Experts of a small language model.
Size: 8 layers, width 256.
Experts: 80 experts in each of 8 layers, 64 ReGLU neurons an expert.
Training: a variant of Muon for the experts, 790M tokens, 6030 steps.
Below are experts of layer 5 (counted from 0) of a mixture-of-experts language model. Rows are named router (the router's row for the expert) and show model dimensions 0-255. Each number is 128 + 24 x the weight over its row's rms, rounded and kept within 0 to 255. Numbers have three digits each.
After each expert's rows: "comes before" lists some tokens at least twice as common just after its tokens as in all text. This comes from a sample of Wikipedia text that the model never trained on. Tokens count by the router's weight.

# expert 78
router:115127173114109130127088115104107120114115114172098132107117101147154144133116146139142165103172105146124136129142167129137111119152142161130155154127142134100087095119133143119150118122169125126123066104129138103131174145113140070071134141149124116099132096153109163125126125160087104147086103097162163159101122156170106134072148110151107097099146110134133148129117166133066130105110118118089095136166135136128130101150088148153077168145125090111144087171111106097123146146089131152141141124168143095121102158137124132134133117149093155120117102119129066147105146105114160162158131095137085093137141105123176187123114104119124136121125103094103123132143124111115156123148129137089150136161145134127155121117102142113128138124175106151144158151160097100133148111112142
comes before: " |", ";", "1", "5", "6", "4"

# expert 56
router:083096121110165121148132151139080155107139118114137123096104094105183103099095140149092105113126142145133141097131148087096107166152133143170179128120105122147125128128109166148126098140136117119121101135176154149146139144117156154126153102110103127164134103130097113137102141112111137129151119165103114087124144135107126147126138094161121153133129167100101141124113104142183150084113112126148083151161139089145137133136096136112138125148107151159121135108083134123117139136143108091119102134121119096091167139132128113104100108092189138147084140153110155131156108112152129112080085127086123099141102144159180132107117139160138129179136142109146151105134155162115143164148116094107175133117070114156108085117146107067102116104133131105124138150110162135097127135161111
comes before: " to", " the", " in", " a", " by", "ed"

# expert 27
router:156073121151128101079077110081132094123138159109106078129136130142135145114103124147127132135131145096114131101126077158134116118143124117134149102141165117099105162158079156149162119117130115155114111169122135136163118119130132114107128090157132105131168172116129092142186142137118104131107168111105174139156099091121073088163158134148117137141118141160155140133107164143124113084127136157141156117163139150101156142136088123130175162141110149121105144136146133178124136112128153128144159141118182132144150109140135080132121090114102121135147166151122141149108102097098141099123115136126103114117096194135135135155132143099116109124110110110189136096151092161118166145129159112180090135116112136122124130112126146129145102100134126117099128184105134166116119160146102
comes before: "ed", "ing", "ion", "es", "ment", "ition"

# expert 28
router:092139142133138133139154124142169100101150128142157086124120127134051149149172113142106188140132136098141112097127158108104131115127147113115098135134106091138124125137105124113146120109123133145086135135170113162127085114099112160115086179137155130108122095136119145116124073158181136157126146120132130094166154117123112122151100142160126131126165160117155101119129108167103140126152109117159166159174062110127131168103151074095117151120150113136099127149099132141129136085109145129133132103121103110139097097104127138171132125135114160086166150134138147117109127081128128071136088111130128140155142108106100134138113160136127154138150158120161087143127102147128130150147158132074074090123110143154141134150102158130118134132132134116070129164139081110115121115100163
comes before: "\n", "-", "|", "The", "===", "=="

# expert 66
router:156081117143116138101156154100163093151112118135115133133132133156126116130087141134089127112120085097177118111109154125129130084075185125138121162116162112103150131123110142110053088147164142166118119103161119122117137117114158124116121141116154114154145111121095142143140122155145130158125119134149079123098123108096173134119185144135106134124127146139119096129121124180106132134182094124127136149128061170137128124149090077152090097135114178129124147122090135100145109111150154163148126137185100130150105106127121108153114125161136142131138127114137137140114153118113121084153096134103148117129097112145098141165079147118155138130091154158141098156137108102136144141119097138098103120157137128168131097123124115157164104073111161143167133105129130128127151142083166
comes before: "\n", " The", " was", " he", " He", " In"

# expert 15
router:151152131147118165121126145098066108146137114153129133142126118101150136181115125136157134157146111105132161118146138139137154125159125123152153096096146116159152104158114161113117147100100125113115135134111145122138137124124099152099150152120157142139138144146133086102122167137132143131133133110120073097145097069122169142175124140122124167134073082126130137135088105105091095159153169109141173140100104157093122127132130151173085103087120139124145131074161118126117118158129106092168135112133116149119097093148137123114113099125173132130132151074141108139095123082157106132122147174131127144149127107116093125116158131117104113103166151063164140113094125103126108125071130145155105090121101127129132114120138102107152175162154144131134099123152121136077129186140146
comes before: "\n", " and", " but", " which", " is", " –"

# expert 65
router:137144102145140140120155143127106134215151126146112089096145138144114078174107113113130162112135098148147131134141131114133166134132135162119150121094141120110150139109098109175076146116102162165129110097109128101137108085127109164130141126148133112122174124127112111097116129075127166145150108106139122123112110110121124149144140147111125120111143104129147085117134110124099162132112098161103099174103175143140126151117142088121087100109099153125152150137152131116145163114101094114136145138127138149119139120163136117130139133134121143109146161113133127110154124134124097103100139157120167097178083124119116104133059147146139159106158095149178122129108170117129185134083110131119102128090137096144110150142125084065159155181146123161149085129165123166113128145155111
comes before: "\n", " ", " and", " The", " is", " was"

# expert 20
router:099181154108116139147100074123157109114116140121154130119136172203095137113168147132141150158055148157125115143156141093124128135129077098141138180125108115123121128140122139112138112144141157132073158157169122118143140100145100163120098140135153158166132113119167101107097094120124145171122145112118148127133089120158130158136083133111128120146143133144130125133144088132129117076103128112111119153086086116136110131109137123099114113125144142119123156109158119145135098132166158158095150099123111130141148129088106154179152139135109166097129108141081114120095114131136136095136123113113126132184113108105102128118099129084125155146123132115088089113122149175099098143136152133097127149112136135114121093083126163151144100156143129148073137105101178153139106088101124
comes before: "-", "|", "\n", "=", "isl", "end"

# expert 17
router:066105110106131142168127171113122165125139102100140142082087131152111154100168114156111157115159149130131110090099149149124108149144161150149123108126152129164181150109107112125117154163163155094098120110124098136140160139106147100114117158116103111152124149095120098123136153137145157142164129170138092098129148136099138145118156147150097117130092154141156151114136152130161132082143140131133160067137095126139106120175109166155096108124127109145120161161149111126131125151104124123129155097152118121055133134081094133153144123107135172138093083099160128154174134141131146123142113126139122171116082113146134172138129125066160133148143133123148126129144132153109148151143129140120139180158113114146120088127110142145180131105118152138153148150102130165085157121096119
comes before: " |", " to", "),", " by", " by:", ":"

# expert 26
router:157104115118144115110098120167116145132107103143104140118130130158137110096150176142149105114120134135116134086157086102094130166185118159142091160128101139171128118128134122165115141083120141119133135148083148153137123105155148158172090100109157104113109151173157155120151138101161113152134143103112174159139099156138170097136128102154137123142120133108102151123112114119160143100102141111145137148101167114143121117134088103135144114124133128199115104143170150138135123131135088106091139119125148179145156127140124128117145092119123125094152149191078135129161087108136086109096139086189147129102164154138142160117169124126115146102095076122131130147098150137114121153149137130123119150119098110118100121134163138103126125106084136159071131121162114153142113118139088
comes before: "s", "ing", "ed", "er", "ers", "ment"

# expert 5
router:115144138140093155118139134116064130148125127164123132139130121117145080149135159124146138125164175048155121140148142133116088108147120111144129100087147104106160122195117137125091116127135129159135148143118119119134137138097172128159108119137106137136117139110087118109145122083106196141100139108154113100116165111127172177116103120153144137131108120119119091142177139144147120165155092115185116115120133121174124143100121091129117096159124177139144147078122114118142119118141135128136170152105105153129134114132132125113096125107163178100137156098124138143124120146140114134108108138075144097098151127114096121160119149116140129152120127114139124129151111105131147099115150142101105120183099117119168062154127128075121142107117151168161098132119115084090145125180135
comes before: " a", " the", " and", " an", " which", " been"

# expert 14
router:101116150100124122137122152114095172156161105113126132161109156111155124116163151131136118117162152156136138102127179089095133174123093108130146101110145059142112139132143153114132142123115171134117121107141153100146112134108174118131120119119100150140083095114072135117118143150088115155118113167134115109095139121124111116079146142169107114125095173136130161136157149129179194093123160164144097130120113125092156138184121170128105107154143098135111118123116171101087152150116110102130140086148126125118105137090149091104110153124134140115117113154136096156141115167131099123118116148113138098140087118129202153124154127105118111145118117123179116146091126164105137117123079145121145154105155088158129103130148100093143113158152126125111129138151123154079109132142131
comes before: " in", " by", " |", " to", ".", " on"

# expert 47
router:096190145092129139131141105150101122088119138127118134141143102183148138141122152126107185154110117122145087178089103120099091104137151105123127125111100127099130164132111166104137114122153098123139158116138102122133154118130122104112108136181138115112125114118119175102114098106112127115137103057095193134121139161116150155090157139137099120151093145142134092120142141113154094138131110127115125103161124107155159126126140107133160157156115141126077107165158141165168128132111092158146156087144086103132122150076097146132150119134182110120087093136158093142066132089113154120141137114139095129130168132090128137130097082097116109098130115129078135130154112123119125123111142119164151101085128130133134149122099102141105143115138146127114169133109077142145129141110117
comes before: " the", "|", " be", " a", "A", "The"

# expert 43
router:119169131099139135109137115111144166178136127108156155145133144090144128159088135116143100137158146128152118200102165106122169162119080130130160148091107111136111136134131102103131165118103086185138110075140123084151135121124129095123117162101155124078125143122111141160103074164141125153102106120114129141130095126129091123173142104126127157133125159136099124134129120181070087136111122125105108092103146091137149112137140110111120126131131092107130164171135150102121162120158097194099121113163121125145134159118088104124129092103123140115142117123123130123129092137145123081110112145143127087133115137126104125115139117137100111082126153134088131109167131184081135104108107162151112104119107135100116128104127160164123164163098094132117156134124138113101130162115158
comes before: "1", "7", "5", "2", "8", "6"

# expert 49
router:122144129107143123162136141126136119117111136085171100149175109170143148091126149134111092128098110093159132150129050126137114135136144133137111129127092128118158187111135145113153129150186139136128102107154139106139123134155115088129148108140143151186146140081117114130133137141131177161169115102104140127111129126125145175133123119128141131138131166134146108126133152113175103145125139081086109133144106119140104114138154106154143122129103147130096106150159107098122107154160109117128162104134132101147107116071110160126118137111149145145120094129136073122098133077107153059117126128084089104109139109122113123180147132142150116151134119137082117151167114140145112137138138097147140122079115129164185082139093107100098128084143096120144105176085145146136099145114147
comes before: " the", " a", " his", " this", " 201", " her"

# expert 71
router:100108118141120154125166166093115135139115130111131130109115138146158105115094157151114136113146132054145071118078138093118135127087152103147165142080124103103171129102097140141084111131153139147140123139168136144115144107079142120164144100144136125155144124107060156129134124114117140124138094128127081159127141112127172125144146115116107109129107121134104088143114097188138145138161109096130112168132080107166176120140110085154111113114125174122135134135117139121138119110151158136125130118126122105127125120120106142099152135157167159119126098126105131125095085127109133087106105145109163108116122121171081148131090119156143144186106120140118139111179114115132117145103107107114134101126085096132137078096080103137149109044130131140157142146118126105127138127111137
comes before: " the", " be", " a", " he", " not", " The"

# expert 69
router:150180128118099153176126110129144103136109154130136115149157144162115139129160093121135184143123127159139106115150194130151109114148116121144165146103151103148130158147109118122120122133093118087080136087123085146137133140122096174093115148167162139108136136159140167148129128146172176149136170097149081118154149134127142176170123166158104100158132170149167136117092101129111111134148149165099157116114093129123131133127116104137145100125117111084125166079135148168130123117135170151117142137118136136120097130088151136141155136180111113089118133144121118149134153062148117094153132107164116147134101103112132164135125156107107116095157129144127121091127138095115141150100102162107114104113096126073129108112142148162156128115147120151093136150110153133112086147109140
comes before: "-", "\n", "|", "The", "=", "S"

# expert 60
router:155163139167126128173129169115150106125126117161146111125131130119149131146120097115132128072148092105142118107219102104129124132147135110113157123144099122135091171156159131126132129098171150140116145147111109145109130140096114163107164091136141125146136164138129126137139153137123146120118164084170118128119129137130118163131104133112165146132113045149152134111098110109147111148111099090198091163177160124148117155148111109107135133139099101129110143112091098129141140129094130134098149094092096122152121155151085126113119116074174106099099147133152137142128104132136179110094119149116137137098169101099108116134111138129165129156146084149140117139102140137105158104128122133113118116083145132145102089126114105099104158128109146129126115145093159153096105119108184
comes before: " ", "\n", " 0", " 1", " 2", " 3"

# expert 38
router:139102137144146122132127155111119139139127141089147137111137143095145133145139148095114119139170136132147143094144156159106161096116082117108093149133150117128158134127131131156126168139138167134132160113118117120126104125108190152104136102124110112116106094153134114109135133114074092093137147134134087142136109121085160095100128101163098128124096152122131096161130096124094166077128143131133130131097144142117122127144157147134127169135116116108089145105102151146128145122108127126116124111093093119084145121144105133122133145178161108091146176193128141117137136124127099162126133130082138120156123143128216092109100117178112154151121138114213145109093143128121127103107082125125166154114169132137104132106165125065118122167104134100085131130155140131108100124148088
comes before: " of", " and", " in", ".", " for", ","

# expert 73
router:149146115140099109169125165100111113144108156161173146160149118117155149150082095172092146108126122097121120122143104137136120096119125124087116098108127135175102179147185158125126117134130136092139143158106118120149139126130126128115121097097097152131128175104138161140107135127121157118102121125143095109119117145107155171164136117103173140135116094121155152122119119110153122154139091098192126130160143147118149154125141069093126127112122125119153139099128130119125142113075146093135145089121109146134098106117117144087108075118140102081130145169123111141154086157114161108133126155133133128076181067104092123182110177147157139141136125118151107120141153125142167115103103123127149108124118100111115077168142115089121136094101148139133104138129140156074115141134139
comes before: " ", "\n", " 0", " 1", " —", " 2"

# expert 39
router:176127102166143123114152131087117122149165153140098174115106137112097129124123110135110127145136154159145172121111167148154113137109129151139102081126145106098114122091159179119142125127115159131108096168177117146123145129126090110078120144136165151134110114156122175145133104129156113129091149118114115148124178150145086114118098127159164152114144105116119126138116184124120122102123113107120167120146112140126182119119165155128074136152110142082159077097132140120125133110138169135149108160137173113102119163124111073147158111160096180139138143121131079143141127109145175123131108110165137122104138138128138148172140142128157096119144121108117122152160093161141133119159138151120105129119110145158075158132154165085143157138121124170125135137170126119176168128117150
comes before: " |", "th", "00", "6", "°", "8"

# expert 32
router:101075135102117123111095156126156138121137119111142126131157099108153131117123126145118126144142109150143143082167164112113128111117088113099104174115159109142165143119121135132119155140139141135133131130103120113108143124120181149121138111128104134118083119127151110126117130129048104108099134144108115149127106110110143097079111128132110112128118158093165139133132131086104180076126114150117133135122145120109128120130144144129115155122145116118079146083168115140126140122089121143127107099109113143088114133158130113117122146179141111095126161194121156108136122144148154150128122172105166135126139157174222095112128131185129175126137126124221165128116126144139114120103133136147182120113131143153124133108177116060132104142097128119099114139132141132116098117155101
comes before: " of", ".", " in", " and", ",", " to"

# expert 13
router:120138133151093162110136049166104174138116101130101152140135080153084088156151119131138114092120145129139152155099170144122121089154120161145110155107113148123120150164103113141144108124152112113129162097103105127129105120147123102153136138140126151089132148102137130157095157140148123102100093147113149188107143073107121084144152115132130165157110123148132149139149125136104129139135112162116135114069073164132116144152114152149154103151142122115122143129116099132108105119169162139123129187191110118120101122112137132101143157152140163085121110108146075122126139107098114162184158122090141156132129132137116156120148144158124145101126139161083133095132102109138109139128094130116153109160125130117120144142110152155120082093139110162159173142148156096163143140112118
comes before: " |", "ur", "ir", "il", "emb", "and"

# expert 18
router:132134150129113085051110135142145151215173120117156108110117145083121144094153085136173132122149117150108121092109118100133106137123083116140123134150146129142134130130161140097146111120096100174117144103119165128142108110107114140157125089128154152126116117131109136100117119177087075147120142141136099161110167161054095111063121129116113114133156148149143133158146120145100190132138126123106144149105155114095141145125124171164148144123122117122108130144117117080128115147090105104147096127120127169105127182149163091154147146218136100114129133134105107179142151162145114141118138105145113129107127124121133129122137152125131136172154136137159138148115128131135124075111155107152137134136123120156152142150144090093124130149138137120125133137147133111156122133152120
comes before: " |", ",", ")", ".", "'s", " and"

# expert 37
router:134121137121123130155108181099136143097125137125134116157118097077111148117183170110116159145166120107159126100142116142127162107115118092099097096146150099128131114110130113144140154095140134167151135115135144149156083082073150194116123142108103108085066064146118130100115117161087135108135118146116137084176149129076144144118146119133143124142119141092141107143126104137097126170113115103154184115127130130147096190138167113116119177167119093140100126118133125139144131083118153129116126094085111118111148149120125144167128147132126121136138149155119143146116128139147136156123137163091137144104168123118140100104114161176113146140169152111147103107112146132109135130129102112122110124122131129137100157184129143151134184161103152095096134123129148087139103119157149
comes before: " |", ":", " of", " and", "==", " =="

# expert 70
router:130157090123158108147166131070116112156127120128104129151094098123141101108116147141128125142140140113170148120108196130137172133147116158104140088124144163087140119120154152099130093123140108140113087140152184107110150143124181088096152140168126122127119136123105179152141152156104088127105111132153142120101110129127096121116118133168165112127146068107095102136124175105104138111125091106093125142181137146113128092096128148110086126122120110140162105142090138105104136137138144120138101146133158122122121158076128090141143104162098145155132123146130090099111110108129159126115149111136108092134153112120143120155137110118164081142144121068093121110145138124127149107158120163130112097144103156111113178171118118075172163101100100113136146158151126114123144135111161
comes before: " |", "6", "7", "9", "8", "%"

# expert 11
router:155109137135118111088114150132127128166165096111177127120115143061124143160120110121147110133153134139099138082124087116140134136152105125125112128135118126147124123137149141102162124135138120169103150137101138134137130135100107148143144082131139127087124125144111106116168131157129090115152137175135107172108123156071103115069079113099131167125098104148127123152146112145077188087116179094125166150066142118143127147122134166143111162139120133110128121102103144110126115113098112115127115113095103137119115157157177115159113121214130112143108117138118140154139141133140085148171123121123150104144114172124145107123148152170103138166150146118200135114157096093135136119120151106154110125147152141157128110147151092091126094150130127109152114137147131117126123136185106
comes before: " |", ",", "'s", " and", " was", "."

# expert 64
router:101101147121110088158113161115149109139115145139075144132150175124146124150148144133129140123134097134139152096143125124160143133097121097133114176168140087078081140136125114171112140113139186099116113111106135087112089149178199151116136113114143115084128121121116121096151127159113136101127119129137123130127147110091126125129141118132101107111131137123125113135134142088123127140120146143131101117091144154099106148094072138110101146130100075162127126141115144100150154107103136121108134106178136135119124102163114170111095110120111150104132080239132156142114118180130094132133128117111103160120122132116174124088112141130082141110115111120137124119085107123114148116143108116135104110150196132120118145114165112128131126181147135102088141145171138119116122119159113
comes before: "s", " |", "s,", "s.", ":", ","

# expert 42
router:108144127171114163151131094134099137118103130110126127130151109131091093141123154103130141161136174102138094117125080117127147116123116143090134105131128088135120126129145111138138121131084114120139150115160103152121123121103153142100097125124088159136117128094124132088102128117127180124126115114105123099147122133135136164094091098094089129138114098169160067153125144093145104170120120099118092111126154114151102111139157107124122175156135131124172135095116103094147106115148092113144179115127156120113129111153124155167132078153148135118176179117133125153139145146147155077118147109075116123078133180126094087171133156122146161108138137105088131135140119139170141113106164119140125133105102152109125097151094153119119182104091153113140133107077138094133139134177166
comes before: " the", " a", " his", " L", " F", " C"

# expert 53
router:123118118080136108126136187114086134100115097129140120113126114118122116120106126142124119136091100116170110091138160120114148152145133109157140112149125110162163151087151173127149106125139094131106135107147175174145133133148149114135130109107111144150096098140105092141113149117094139120135100151101127084134129147105100121131111093166094130112104155073090111113148107109188156129110125161146063146149110095114116129112091124095121164132089122159145125108099129108116136144154118097114127093130151064112156127108135123115106122130166118129101163174148176112129128116144084141089073121089133122117131078150148126093142145136122117155160161101124165118133112155097106182131113134115151146124098103157137117118153131114094117095132108094121142149084148129065126144151102
comes before: " the", " to", " in", " a", "ed", " on"